Weights of a small mixture-of-experts language model, trained from scratch on English Wikipedia: 288 SwiGLU neurons an expert, 1973M tokens.
Below are experts of layer 3 (counted from 0) of a mixture-of-experts language model. Rows are named router (the router's row for the expert), gate (a neuron's input weights, with its number), up (a neuron's input weights, with its number) and show model dimensions 128-255. Each number is 128 + 24 x the weight over its row's rms, rounded and kept within 0 to 255.
After each expert's rows: "gets" lists some tokens that make up at least twice as much of what it gets as of all text. This comes from a sample of Wikipedia text that the model never trained on. Tokens count by the router's weight.

# expert 61
router [111 166 112 130 162 112 138 139 112 119 128 121 139 151 124 125 123 141  85 152 128 118 104 134 148  69 127 115 136 128 150 118 152 112  97 125 115 128 143 123 107 104 128 105  98 133 127 142 164  89 151 138 123 172 129 121 155 111 104  79 116 138 133 125 104 118 125  96 118 113 147 121 105 149 126 149 134  98  78 130 163 150 125 147 145 129 115 140 145 127 146 144 143 156  96 134  80 166 114 116 211 151 124 112 158 125 103 140 113 154 156 169 161 107 129 139 104 162 155 125 136 121 163 121 120  90 128 133]
gate0 [136 137 148 168 141  86 150 110 153 154 143 124 143  91 124 121 151 170 166 155 112 147 116 109 118 156 116 118  99 115 111 135 127 121 129 132 119 125 146 142 152 125 149 121 173 148 139 115 119 162 123 134 129 138 195 160 158  76 137 126 149 135 144  87  97 124 118 104  98 169 118  49 123 122 133 143 127 134 137 110 115 128 109 134  88 130 150 158 134 158 137 113 148 162 151 117  69 101 124 143 140 119 116 130 121 128  98  74 160 143 166 121 156 141 164 118 117 141 105 176  97 125 109 134  83 152 130 123]
up0 [101 100 159 131 123 114 118 130 165 121 124 160  89 163 105 176 138 144 145 156  96 108 105 172  93 121  93 162 150 116 133 113 110 136 135 115 153 131 119 136 166 124 101 130 130 173 124 134 165 133 141 154 118 127 134 132 132 121 153 142 124 105 191 129 162 140 135  97 121 104  98 116  71 136 130 130 125 138 124 124 118 102 139 130 136 106 140 143 106 114 135  98  90  85 111  73 177 100 100 143 142 127 125 144 135 124 124 131 161 138 111  82 124 138 112 106 128 129  95 152 120 112 141 138 165 144 103  99]
gets: "with ", "against ", "', ", "have ", "having ", "With "

# expert 8
router [127 152 140 137 159 104 129 151 117  75 145 102 126 140 107 170 163 110  76 129 125 171  95 153 130 111  98  93 126 128 122 146 155 126 109 106 103 151 161 176 146 107 132 153 149 114 159 142 121 120 136 123 111 150 136  99 143 126 150  97 111 127 145 141  90  98 134  85 118 106 143 119  96 129 105 193 127 125 140  81 202 101 124 116 123 132 134 140 142 106 147 121 146 150  81 107 121 133 123 122 178 122  93 160 160 149 142 132 122 123 161 145 126 117 151 155  85 150 156 107 137 110 109 146 114 114 162 130]
gate1 [133 144 114 164 148 137 136 140 119 107 165 140 105  85 155 126 113  78 111 122 130 154 110 152 121 109 122 128 131 171 150 118 127 152 105 168 109 112  72 152 181 115  98 147 108 127 120 123 122 138 124 117 143 123 126 123 127 115 127 171 168 114 113 128 164 124 134 121 123 140 157 103 106  97 109 145 136 151 145 125 132 136 128 126 115  85 156 104 121 139 122 123 160 153 122 119 115 183  81 141 121  80  75 125 134 140 127 148 112 127 120  87 125  89  99 110 127 107 116  79 142 120 111 140 132 134 100 136]
up1 [155 137 127  93 139  87 138 131 145 142 132 171 131  95 133 107 132 103 147 136 166  98 136 141 118 136 112 156 202 188 175 110 171 118 138 163 127  97 120 122 129  91 113 110  95 101  94 127 139  96 132 122 109 117 102 132 147 173 119  93 143 154 132 133 151  93 124 117  82  88 154 133 160 119  79 113 150 160 110 162  80 119 108 134 156 111 118 109 145 152 135 127 162 120 138 143 125 131  93 168 145 170 128  93 129 176 132 136  85 106 107 106  99  93 122 157 134  52 137 153 126 106 125 107 131 136  92 123]
gets: "ing ", "s", "es", "ing", "ers", "ting "

# expert 127
router [128 134 104 169 148 114 154 163 131 117 144 130 105 111 127 123 178 169 130 129 165 123  93 146 165 106  85 100  67 159 100  94 139 122 109 135 117 143 192 132 129 107 112 165  94 126 143 118 134 127 144 124 145 165  99  94 157 131 140 116 130 138 136 113 104  96 133 132  98 162 144 157 116 122 116 141 131 117 103  90 136 158 138 134  84  99  90 136 131 102 150  81 121 152 103 124 117 137 121 113 121  99 101 176 134 134 134 141 131 154 162 122 145 107 100 144 108 154 159  97 144 142 129 164 114 111 210 180]
gate0 [131 130 147 130 148 157 132 126 175 146 151 146 103 152 157 136 137 162 119 120 114 128 112 141 141 111 102 101 117 134 118 103 101 136 118 136 134 135 125 131 118  90 134 120 149 127  92  86  99  88  91 144  99 154 123 132 154 136 207 139 105 150 119 117  73 149  98  87 126 109 120 132  76  89 195 181 142 110  95 153 150 116 123 114 104 119  77 157 143  81 133 108 159 145 135 128  79 131 114 137 139 140 108 118 160 160 169 138  86 119 144 153 145 142 138 181 144 116  96 128 133 142  79 124 128 143 138 150]
up0 [123 182 147 157 141 149 135 136 113 154 107 142 133 153 162 137 130 131 115 111 118 120 112  99 100 134 150 101 145 137 135 159 171 138 152 123 145 124  88 148 148 130 126 162 140 139 129 101 109 123 113 135 118 102 130 170 114 119 173  98 122 124 117 145 109 145 106 126 107 147 133 174 141 140 113 124 108 113 126 173 106 140 142 138 135 119 109 112 154 129 117 108 141 103 101  65 111 162 119 134 165  94 118  69 113  98 112 121 129 108 125 139  94 137 142 149 147  75 132 147 112 135 112 143 166 130 213 116]
gets: "ation ", "tion ", "ations ", "ance ", "ity ", "ment "

# expert 24
router [128 116 124 143 130  94 105 160 134 116  84 115 138 119  93 127 125 138 107 131 129 166 125 123 163 114 148 125 113 179 154  94 153 135 113 128  93 146 133  99 126 142 108 150 124 142 154 188 123 116 150  84 182 179 110 134 152 138 104 107 105 151 113 128 100  66 125  93 118 148 146 150  83 122 126 145 110 126 101  98 131 124 133 115 130 140 104 140 141 148 161 133  93 139 142  93 141 132 100 118 162 123 117 156 164 155 158 104 181 121 183 138 113 102 112 160  99 142 133 129 133 114 138 112 108  83 147 213]
gate0 [109  70  98 161 136  88 133 167 158 110 135 111 128 129 129 144 146 133 116 115 141 128 104 132 136 141 155 123 125 124 155 122  93 107 115 141 162 127  95 131 154 137 153 159 184 132 165 103 104 183 159 109 156 137 150 126 134 171 142  93  87 134 123 106 131 130 128 151 114 135 119 127 130 101 124 171 134 144 176 113 102 158 128 162 119 162 116 103 133 163 179 117 118 138 122 130 106 130 105  88 127 103 139 114 111 116 147 146 106 104 133 154 120 121  93 118 103 126 157 155 157 150  85 182  71 137 113 164]
up0 [126 145 114 109 116 130 111 169 126 128 146 140 143 128 130  61  87 113  93 175 139 127 146 106 154 182 163 134 116 113 117  89 170 122 114  97 115 101 150 125 133 127 154 177 139  78 165 137 178 103 104 144 110 140 132 131 126 119 142 120 141 114 143 132 143 139 147 167 145 140 143 120 101 158  92 121 124 140 128 176 163 103 149 137 136 110 132 127 102 115 102 139 120 139 126 172 159 127 126 137 137 166 177 162 155 145 138 116 134 149 107 133  97 184 106 101 126 128  88  62 103 147 147 110 114 144 131 138]
gets: "°", "T", "C", "L", "R", "P"

# expert 26
router [114 141  86 144 163 131 126 113 145 105 148  97 110 159  92 175 129 155  98 125 121 187 133 167 160 106  60  83 134 174 155 145 182 124 124 117 137 135 144 107 150 111  95 118 131 132 128 140 143 109 104 109 162 107 121  79 150 124 111 141 118 120 145  69 106  97 112 105 117 142 163 167 108  94 124 160 105 130 161 140 171 104 121 114 130 131 132 148 146 153 154  73 156 158  69 140 111 127 108  97 137 115 114 128 155 100 108 121 142 103 172 118 126 114 141 141 107 139 149 116 100 116 124 132 136 116 192 134]
gate1 [160 170 143 151  78  98 101 126 129 125 123 166 128 141 163 157 111 127 113 131 134 146  97 137 129 118 143 134 128 113 144 162 120 121 158 132 174 123 136 145 157 171 128 160  80 143 148 132 151 113 126 140 109 160 119  90  86  91 121 134  92  86  84 142 160 136 124 140  80  94 156 113 120 106 133 158  96 152 127 148 130 116 164 133 154  80  99 132 144 144 141 116  94 138 161 129 128 168 124 117 163 119 114 147 110 156 143 105 115 117 153 153 116 130 163 160 152 124 137 126 136 155 190  86 131 156 113 114]
up1 [173 130 109 100  83 110 131 147 113 132 104 157 155 134 120 128 114  87 151 121 166 114 141 114 103 116 109 127 143 138 157 137 115 147 146 106 126 126  78 119 118 126  96 170 130 142 149 135 181 129 161 146 160 118 159 137 175 105 112 133 134 150 146 125 109 106 145 168 134 139 121 116 156  82  84 121 140 174 136 153  89 110 112 119 138 102 127 170 157 129 139 128 130 119 134 123 134 137 120 130 103 111  97 119 150 101 170 176 143 121 129 122 101 139  87 137 118 148 125 125 151 112 119 133 118 163 137 149]
gets: "s ", ",", "s", "' ", "2", "’ "

# expert 119
router [139 153 113 155 132 125 122 168 113  68 132 113 146 171 110 138 144 179 108 121 170 128 115 153 124 103 137  87  71 158  96 157 119 128  86 131 107 136 157  92 131 121 119 195 112 117 161 141 118  87 172 115 139 148 135  92 165 137  90 118 120 124 136  98 121  80 129 105 114 119 151 141 122 138 125 121 142 116 131 102 147 133 115 107  93 118  81 127 151 151 154  65 104 154 100 114 113 122 136 129 138 118 113 149 157 130 143 118 144 136 142 122 141 118 113 168  96 171 137  84 133 121 130 122 102  79 142 169]
gate0 [ 98 138 144 107 104 134 125 153 116 129 163 166  85  86 161 103 144 146 103 104 176 154 151 124 141 113 117 170 171 137 136 118  98 121 115  91 121 109 138 122 126 127  96 125 131 100 171 130 184 122 105 165 140 158 103 138 138  91  90 114 168 125 127 118 102 150 163 173 109 120 197 128 144 115 108 143 114 125 130 132 133 136 127 120 123  82 128 160 170 104 160  98 117  87 137 132 137 133 161 115 166 141  99 140  98 148 140 102 139 138 189 137 159 105 104 155 142 139 134  92  93 114 129 129 100 124 113 143]
up0 [117 139  97 135 138 106 155  90  84 133 171 134 106 127 110 158 175  99  99 148 137 159 166 185  99 169  88 117 137  70  82 130 115 109 123  91 141 121 109 103 139 125 104 117 122 168 143 134 143 138 150 120 124 144 155 144 146 160 132 119  99 165 113 101 134 100 153 135 132 120  91 147 146 121 108 131 166 135 159 134 141 189 163 121 155 104 117 161  99  89 130 125 110 150 173 119 132 154 104 108 154 126 105 100 152 129 134 194 171 147 163 115 116 156 148 121 126 156 142  99  87 104 114 143 116 152 157 152]
gets: "es ", "ers ", "ts ", "es", "ers", "ings "

# expert 102
router [108 146 112 143 135 106  96 139 131  97 133 112 102 152  91 122  94 135 108 134 138 115 120 148 133 131 102 122 110 149 152 118 152 122  91 169 101 144 115  99 117 108 120 132 184 146 107 173 128 114 152 137 169 164 131 131 114 151 121  76 120 152 134 129  91  91  89 108 118 179 128 128 134 137 120 155 160  96  99 117 130 113 104  99 117 102 127 142 144 130 160  92 102 157 145  95 106 175 122 138 159 133  93 182 116 126 173 151 135 100 135 120 138 110  95 123  61 160 129 136 147 158 160 156  97 130 145 120]
gate0 [150 120 126 156 135 155 143 121 126 145 126  68 126 160 103 139 158 149 172 124 118 107 141 111  34  85 106 100 115 152 148 122  90  90 107 146 106 102 152 122 116 193 101 115 156 125 173 127 158 136 122 129 148 147 168 143 178 164 146 101 142 158 143 133 165 109 153 140 138 157 101 105 147  86 138 147  83  97 133 122 133 147 134 140 116 144 111 122 104 126 164 176  91 128 116 121 126 124 149 134 132 109 136 101  96 137 138 139 146 109  82 116 120 149 144 102 141 155 145  97 153 114 124 155 152 148 174 137]
up0 [116 115 104 130  99 113 102 134 185  96 138 141 151 151 119 101 133 101 136 150 149 132 131 132 185 139 114 135 159 121 107 168 162 102 131 134 158 136 166 144 131 150 145 126 100 133 126 140 138 137 123  80 115 126 102 117  80  95 140 142 108 120 143 140 124 124  98 112 106 119 142 137 127 125 147 121 145 138 125 125 104 174 105 126 104 150 151 127 155 121 145 129 146 112 114  80 130  79 135 160 130 115 127 134 162 126 107  87 101 122 137 138 131  99 138 100 117 126  92 145 126 131 131 110 173 118  78 107]
gets: "end", "ol", "ul", "ud", "et", "ev"

# expert 98
router [134 116 113 162 131 102 130 171 125 106 144 110 120 159 134 137 131 194 112 143 155 138  92 119  99 144 124 120 120 161 138 103 116 133 129 127 105  91 180 157 166 113 114 188 174 107 157 165 139  99 135 119 147 149 139 100 144 130 136 125 125 142 134 113  92 108 121 123 117 114 153 136 129 154 121 171 136 140 155 121 142 170 119 118 129 128 106 178 128 120 114  96 127 166  95 127 106 122 127 113 129  85 111 131 127  89 118 120 185 141 130 127 139 124 129 158 106 152 137  96 130 122 178 135 101 132 131 157]
gate0 [ 94 124 132 126  98 170 118 120 149 137 124 130 128 132 114 127 128 131 189 110 137 132 141 120 136 157 133 177 103 142 130 150 117 138 112 106 132 121  91 148 116 129 110  81 148 171 145  87 141 114 132 131 150 157 151 187 138 112 147  88 112 105 103 139 137 167 164 117 120 109 117 119 127 173 154 107 178 155 172 134 159 158 177 127 145 139 175 192 129 131 162 167 147 150 133  98 133 137 154 132 115 105 113 101 139 120 163 126 111 112 125 118 128 144 142 108 123 145 132 120 108 150 158 148 160 116 153 143]
up0 [123 115 125 100 144 139 132 138 151 146 125  88 149 131 134 145  93 111  88  94 125 142 109  96 184 146 112 114 124 149 106 107 121 125 104 115 126 125 144 131  97 157 162 125 128 104  90 106 130 149 154 132 130 154  98 136 112 136 156 129 143 132 151 110  86 121 145 159 123  85 128 112 164 111 134 166 127 170 135 123 121 122  87 129 134 119 111 118 139  99 103  95 114 159 108 144 137  70 153 140 127 124 151  94 178 131 156 119 125 124  82  94 153 157 187 138 100 147 130 114 141 130 140 118 116 121 137 141]
gets: "first ", "th ", "one ", "only ", "out ", "up "

# expert 9
router [106 148 100 119 122 122 124 145 113  86 160 100 149 136  95 133 161 137  96 147  90 160  89 182 150 105 124 132 100 123 136 131 139 104 124 164 142 112 114 114 140  99 127 118 115 119 123 133 112 131 153  99 153 166  70  53 138 139 136 103 151 147 141 128 134 114  82  89 128 112 134 166 138 126 147 126 135 116  91 124 144 154  99 143 121 104 137 162 131 144 154 124 130 139 123 136  96 148 117 124 160 128 154 134 129 114 101 182 147 142 116 160 156 143 100 119 115 126 130  87 141 120 138 151  89 104 151 141]
gate0 [190 117 115 128 134 135 153 104 135  94 153 130 148 159 144  69 150 123 130 140  82 121 106 119 148 131 113 143 112 120 126 108 109 127 141 111 171 176 182 150 142 111 146 112 121 145 152  97 158 145 121 148  98  79 101 131 179 152  73 153 151 116 164  93 180 168 123  98  76 145 179 147  91 137 150 168 154 113 126 112 154 127 160 131  98 143 127 140 147 138 115 132 180 152 182 107  78 112 114 163 152 100 112 141 107 156 125 125 101 135  80 126 104 118  91 132 125 162 134 107 160 135  92 127 146 142 146 165]
up0 [ 51 181  91 164 138 135 128 154 159 141 158 106 102 140 132 133 136 135 153 101 117 122  98 113 152 171 135 127 119 108 185 133 135 119 140 147 106 128 139 147 109 119 110 176 121 126 146 124 110 127  90 100 138 139 100 123 115 126 151 120 163 124 104 158 121 135 120 126  85 156 109 143 110 121 134  95 104 120 117  77 114 118 103 130  97 153 108 152  90 118 121 175  77 138 136 126 109 153 132  78 151 141 114 123 126  89 150 140 157 117 146  71 107 133 134  97 116  93 125 161 104 128 106 126 137 163  89 138]
gets: "z", "th", "x", "ther", "ton", "in"

# expert 6
router [123 134 100 133 135 140 155 152 120 101 116  91 151 124  91 117 149 145 114 146 118 121 116 137 142 107 119  75 117 142 110  98 158 122 118 159  93 116 149 121 147  77 147 148 165 128 114 161 168 112 183  83 172 163 123 125 166 110 111 106 139 157 131 105 143 125  96 117 117 132 166 130 132 138  86 189 132 123 133  90 168 123 127 102 150 122 127 122 137 147 123  92 123 140 119 121 127 147 128 138 166 103 153 129 146 104 123 117 160 141 126 133 112 114 116 128  95 149 126  96 142 122 136 141 155 115 138 152]
gate13 [152  92 127 151 101 137 112 124 163 125 117  81 155 131 107 111 122 157 132 193 155 114 141 125 119 109 124 126 113 100 126 123 146  98 131 164 131 147 113 142 130 155 109 136 130 176 137 131 117 109 141 134 120 168 101  94  93 110 152 133 113 114 155  94 162 120 147 124 107 164 102 147 121  83 111 156 112  76 177  94 122 150 109 122 149  89 128 150 135 142 164 126 134 108 129 105 124 121 127 159 148 136 180 130 169 116 163  94 108 135 118  96 137 130 157  89  93 149 145 126 155 107 132  64  94 102 129 144]
up13 [119  84 119 111 132 118 144 125 120 144 128 135 119 105  91 116 155 138 128 111 103 151 190 131 165 119 141 135  96 147 131 133 128 132 112 123 129 126 121 115 121 139 136 143 150 172 171 101 116 123 138  76 137 179  92 122  53 174 129 141 144 113 164  86 110 158 130 129  49 123 136 132 148 118 164 150 144 106 175  89 136 112 116 128 112 141 123 152 105  78 113 127 138 133 124 109 101 113 141 126 106 111 132 107 138 140 121 115 130 153 109 114 136 165  92 121 111 135 144 131 136 125 113 124  98 131 152 145]
gets: "|", ")", "Animalia", "idae", "Arthropoda", "P"

# expert 90
router [ 90 132  88 151 168  89 146 128 120 124 109  94 166 143 103 160 152 126 125 137 130 146 100 162 136 120 135  85 126 154 155 108 143 132 128 156  98 117 175 115 126 114  94 136 117 114 151 143 108  68 143 135 137 145 126 127 147  89 134  68  92 122 127 115 110 131 118 114 112 165 158 157 116 159 108 131 120 102 118 109 133 113 115 121 105 133 100 133 149 162 158 142 149 118  78 109 119 120 113 112 132 111 107 155 159 118 130 144 119 182 167 163 135 101 109 119 105 121 143 100 141  95 158 166 120 128 183 143]
gate0 [112 142 175 117 123 102 140 124 188 145  65 139 167 152 110 132 113 154 140  82 121 115 104 162 135 135 125 107 124 105 144 132  80 133 170  85 106 164 139 125 112 126  73 172 145 130 153 120 134 107 117  69 159 127  99 109 146 115 109 124 104 131 130 171  94 125 117 116 143 146 153  86 145 117 179 128 152 118 110 149  95 106 115 171  94 116 113 136  81 134 128  90 108 123 131 162 137 132 108 135 129 159 118 126 111 131 138  92 132 112 144 141 128 126 178  86 118 124 132 138 144 151 149 126 133 121  73 110]
up0 [110 141 170 105 130 109 160  90 156 163  77 138 165 142 128 104 114 171 116 134 121 136 121 135 170 142 153 136 150 124 132 134  87 111 136 104 113 121 159 125 120 168  72 173 123 130 130 112 136  86 143 111 129  99 114  89 173 122  97 171 127 127  84 161 105 100 115  97 128 133 174 113 149 111 156  92 133 135 132 139 133 102 127 163  66 129 143 122 122 131 139 120 107 115  98 111 127 119 155 134 113 164 110 134 103 107 103 121 137  91 118 100 150 117 151  86 126 116 122 120  99 132 154 130 136 136  74 111]
gets: "S", "M", "B", "K", "R", "P"

# expert 16
router [102 121 128 141 126 151 152 157 116 112  91 120 116 118  97 168 131 127 144 115 124 165  82 161 153 112 132 116 128 173  92 141 159 107  86 171  93 130 144  94 127  90 128 142 101 116 148 137 122 133 172 133 136 149 161 151 149 146 129  88 111 121 138 111 144 125  93 110 103 138 161 147 108 127  90 147 115  95 103 129 150 212 134  98 103 101 137 116 121 145 156  94  77 142 125 126 106 146 134 128 141 119  86 135 125 107 149 130 116 117 166 192 113 108 147 125  96 123 130  87 129  96 127 177 112  80 179 145]
gate0 [110 122 119 160 138 125  93 135 119 150 107 105 103 143  82 105 119 134 151 139  87 147 170 100 101 126 171 142 118 159 129  89 111 164 139 109  93 102 119 120  92 106 125 126  88 140  93 167 112 131 162 180 174 120 131 144 157 118 169 127 167  79 152 145 142 171 149 185 154 152 142 125 114 115 119 128 170 138 134 180 113 112  91 112 140  97 124 134 112 150 179 163 103 131 121 123 118 117 130 157 140 162 142 102  91 138 224 105 131 102 115 112 146 149 144  96 124 139 117 141  94  99 118 152 152 142 109 152]
up0 [116  84 121 133 150 103 147 134 141 169 127 115 120 108 128 138 100 139 169 110 148  49  89 150 142  97 123 126 122 172 171 137 107 161 127  99 177 149 122 137 113 145 176 176 127 160 158 122 105  45 119  75 118 124 111 170 144 130 106  91 127 142 124 103 159  83 159 156 158 154  74 116 124 113 113 146 146 116 159 110 138  91 137 141 100 124 148 124 176 140 113  93 142 141  86 126 105 130 154 120  89 160 124 139 109  94  87 142  98  98 151 112 151 109 127 140 137 118 109 106 157 164 137 147  92 123 135 119]
gets: "k", "g", "ph", "m", "z", "th"

# expert 53
router [141 136 113 184 124 121 152 164 105  86  94 122 113 159 114 164 140 149 120 139 141 149 115 129  97 130 118 157 137 125 104 101 120 119 112 178 118 140 165 116 149 108 126 164 159 134 121 176 156 136 176 130 139 172  95 114 145 179 108  69  88 150 142  65 138  84 110 106 104 139 163 149 136 143 124 177 144 135  87 113 165 137 122 120 102 136 106 151 117 149 141  88 104 131 102 122  95 105 144 108 147 126 139 172 119 103  93 149 144 149 116 140 177 115 110 126  96 133 140 143 155 112 157 135 121 131 141 153]
gate0 [ 89 132  73 135 164 123 125 130 125 113 128 151 124 157 104 103 166 147 111 191 153 142 139  87 134 103 117 113 133 103  72 125 155 142 174 126 153 183 134 137 104 113 110 160 142 152 113 129 113 173 105 126 137 112 126 123 137 139 138 114 133 146 122 120 127  92 107  93 112  84 132 103 107 163 129 157 131 135  99 144 114 113 116 140 144 136 136 167 121 142 158 126 108 138 115  89 108 146 155 123  91  73 148 131 123 173 142 163 153 111 123 144 168  98 120 143 125 115  88 143 186 107 146 119  85 133 164 184]
up0 [114 131 116 145 117 121 147 111 153 146 136 113 135 113 121 133 128 101 175 125  90 102 137 144 161  79 122  96 125 113 137 125 122 108 186 101 130 107 146 128 116 169 145 130 120 135 142 133 121  98 152  95 145 129 127 139 126 125 115 137 126 136  70 168 119  94 130 133 150 116 135 148 122 178 138 165 138 137 120 107 140 112 123 170 114 156 118 106 132 153 145  80 145 138  92 122  93 133 111 111  84 110 133  47 144  97 117 116 134 125 118 103 102  63 119 128 105 101 172 130 113 101 105 131 105 117  95 101]
gets: "an ", "ian ", "one ", "ans ", "man ", "tional "

# expert 41
router [137 135 121 124 145 113 119 145 134 100 110 132 112 167  89 129 122 110  88 140 127 134 109 158 125  98 115 129 109  97 130 120 125 140  85 119 123  90 135 116 168  95 109 137 127 105 157 191 141 127 148 134 153 176 105  97 152 116 136 140 154 151 139 148  95 104 137 133 123 101 112 162 140 175 112 125 123 102 107 144 146 149 133 117 145  98 106 142 153 160 139  94 122 149 105 111 125 118 108 108 137 131 124 170 127  96 107 145 125 146 129 157 122 111 151 107  73 159  95 117 128 137 156 202 114 102 156 155]
gate0 [ 90 157 119 171  96 144 112 132 153 182 101 113 122 161 103 103  72 122  97  92 107 117 120 125 129 143  96 142  97 136 131 123 139 123 126 114  84 124 109 124 143 165 135 102 127 119 124 159 148 123 123 165 113 149 112  95  99 134  99 136 179 139 104 128  94 149 164 114 110 156 107 127 145 132 104 142 133 143 139 130 146 148 104 157 211 109 107 135 127 111 154  93 127 132 133 105 121 151 114 144 144 118 161 143 128 129 162 111 105 130 148 131  97 123 135 183 115 125 155  95 147 117 128 108 138 147  84 109]
up0 [143 114 138 121 110 122 147 121 116 105 110 161 152 104 156 130 145 133 149 177 125  83 134 117 151 111 167 135 136 135 153 141  86 131  81 178 137  91 132 139  52 113 199 116 145 121 122 113 139 126 115 133  96 108  92 174 153 103 126 141  96 133 109 106 146 122 106  74 122 129 117 202 143 142 111 174 142 162 126 120 127  96 123 147 106 149 170 123 106 120 108 122 100 127 123 121 141 142 131 114 101 126 105 104 106 170  90 100 147 143 117 132 138 103 129 132 150 132 153 147 116 101 120 154 120  99 150 162]
gets: "f", "ou", "eb", "b", "ib", "f "

# expert 62
router [137 178 101 130 151 117 140 164 115 109 125 116 141 141 139 130 150 149 102 143 127 159 115 159 140  74 166  89  72 148 134 117 157 112  97 128  95 118 133 113 146 112 118 186 153 117 139 152 163 129 182 116 156 146 106 103 143 127 109  90 122 137 139  98  70  93 101 126 116 144 156 141 103 131 110 151 126 119 128 106 162 133 129 155 156 130  85 126 141 160 123  97 124 125 114 120 110 150  87 101 133 135 121 138 168 120 149 135 157 120 155 111 141 106 106 124  86 130 151 126 155 112 141 150 109  99 175 153]
gate0 [154 181 120 151 144 142 139 125 130 128 141 136 150 158 133 111 135 141 124 133 149 110 174 180 133  90 137 126 162 121 100 108 141 177 145 106 124 122 118 178 138 116 162 133 130 124 114 109 153 107 146 150 137 142 135 128 131 119 117 121 151 192 162 109  98 161 148 143 152 137 166 135 114 125 159 130 130 102 157 136 172 136  80 129 125 111 139 132 141 114 108 101 140 151 116 128 132  95 155 108 107 112 178 129 121 147 108 140  97 114 160 138 101  84 127 143 156 151 165 103 115 114 156 126 192 117  91 118]
up0 [121 143 111 142 123 117 101 143 141 168 141 127 159 106 102 148  98 148 113 107 119 179 118 150 107 146 141 135 125  89  96 115 119 123 141 140 145 122 130  52 133 161 126 100 107  98 139 102 130 138 128  76  93  98 176  86 106 161 144 104 122 101 115 170  94 141 118 111 140 100 100 130 142 167  69 136 105 127  89 109  97 142 106 151 143 142 164 142 133 148 121 162 125 146 155 129 121 110  91 144 144 127 106 106 117 109 103 109 137 151 107 100 143 127 102  54  93 114 119 121 151 155 131 135 105 148 120 113]
gets: "Car", "Can", "can", "Women", "them ", "there "

# expert 100
router [127 131 132 113 161 112 122 132  92 119 115 128 134 141 101 122 174 143  82 144 127 120 141 107 188  58  92 107 123 147 162 125 154  89 139 156 119 133 133 113 156 135 131 152 128 117 142 151 152 107 144 123 141 144 150 122 173 119 118 125 122 133 134 137  99 129  93 114 127 127 129 135 119 149 105 136  87 101 130 145 125 128  87  93  84 112 137 119 120 172 170 115 166 166  70 120 109 131 130 119 148 101  78 150 151 149 144 139 150 161 117 188 172 103  88 143 121 138 140 136 117 121 146 144 118 112 133 157]
gate0 [149 116 118  95  72  80 105 121  87 117 115 109 135 158 123 126 122 161 116 154 125 150  97 130 115 155 161 162 113  77 129 194 160 135  99 159 192 137 131  98 128 102 173 151 132 117 125 116 166 133 147  89 101 114 105 104 131 138  78 134 153 112 137 119 100 107 111 149 100 128 117 139 109  81 150 143 122 103 109 154 122 133 139 147 120 127 106 111 107 132 113 138 113 137 163 149  89 110 141 150 124 111 116  90 106 170 151 117 155 122 106 169 150 168 119 118 116 151 143  90 171 145 137 146 108 119 119 134]
up0 [108 105 136 122 159 126 129 117 158 102 145 140 148 110 129 139 132 101 108 117 139 127 136 150 104 118 107 161 123 119 107 119 125  90 190 128 113 116 135  98 138 107 137 138 145 136 143  90  95 113  95 136 123 161 145 115 129 130 105 113 123 166  94 149 145 114 119 101 189 127 129 123 105 142 147 126 141 122 140 115 123 106  93 105 107 141 135  86 164 125 100 137 136 138 132 132 147 127 171 110 131 162 109 196  96 105 104 106 130 122 123 102 121 108 166 136 125 126 112 127 138 110 144 138 113 166 109 143]
gets: "| ", "- ", ": ", ".: ", "Genus"

# expert 114
router [124 119 106 148 140 115 157 130 116 119 111 102 114 140 115 110 151 138  92 137 165 150  77 163 101 109 121  91 108 146 139 150 157 129  91 123 129 137 130 113 106 124  88 154 145 145 139 138 151  97 159 134 117 152  99  86 122  64 138 106 115 138 186 168 108 107  85 139  83 153 140 124  95 130 147 154 132  96 122 144 151 142 116 135 125 102 153 117 165 154 111  90 129 129 104 108 100 147 108 124 176 122  87 130 138 105 113 162 134 123 124 128 151 113 101 129 102 128 151 120 168 118 171 141 160 105 135 157]
gate0 [155 142 165 136 121 149 191 124 125 129  76 127 126 143 136 125 159 143 156 122 175 137 117 131 115 162 139 141 123 108 153 149 130 111 106 215 120 124 133 155 131 111 150 145  76 139 124 106 126 145 121 133 131 131 137 136 121 173 112 148 105 155 133 141  94 154  95 111 150 122  84 149 149 158 146 143  93 154  79 101 145 131 142 106 140 118 170 127 139 118 118 164 127 132 136 182 103 111 148  68 121 103 159 123 147 141 132 104  90 135 128 120 108 119 144 164 127  90 134 133 113 117 112 138  89 126 120 141]
up0 [134 135 126 111 107 140 186 116 160 100  93 135 100 137 126 168 162 110 113 162 135 125 149 105 120 184 121 171 159 133 146 151 130 151 132 210 157 145  86 129 127  82  93 136 169 155 105  82 112 118 128 145 166 134 144 143 164 146 127 123 131 124 102 132 117 156  83 115 112 125 133 122 130 172 128 120 157 109 122 137 150 121 112 105 162 105  93 132 145 127 103 119 120 118 117 144  72  98 147 127 144 123 126 136 129 131 141 137  81 148 168 128 166  92 104 119 147 118 146 153 124 100 123 138  96 134 137 160]
gets: "on ", "in ", "into ", "down ", "off ", "at "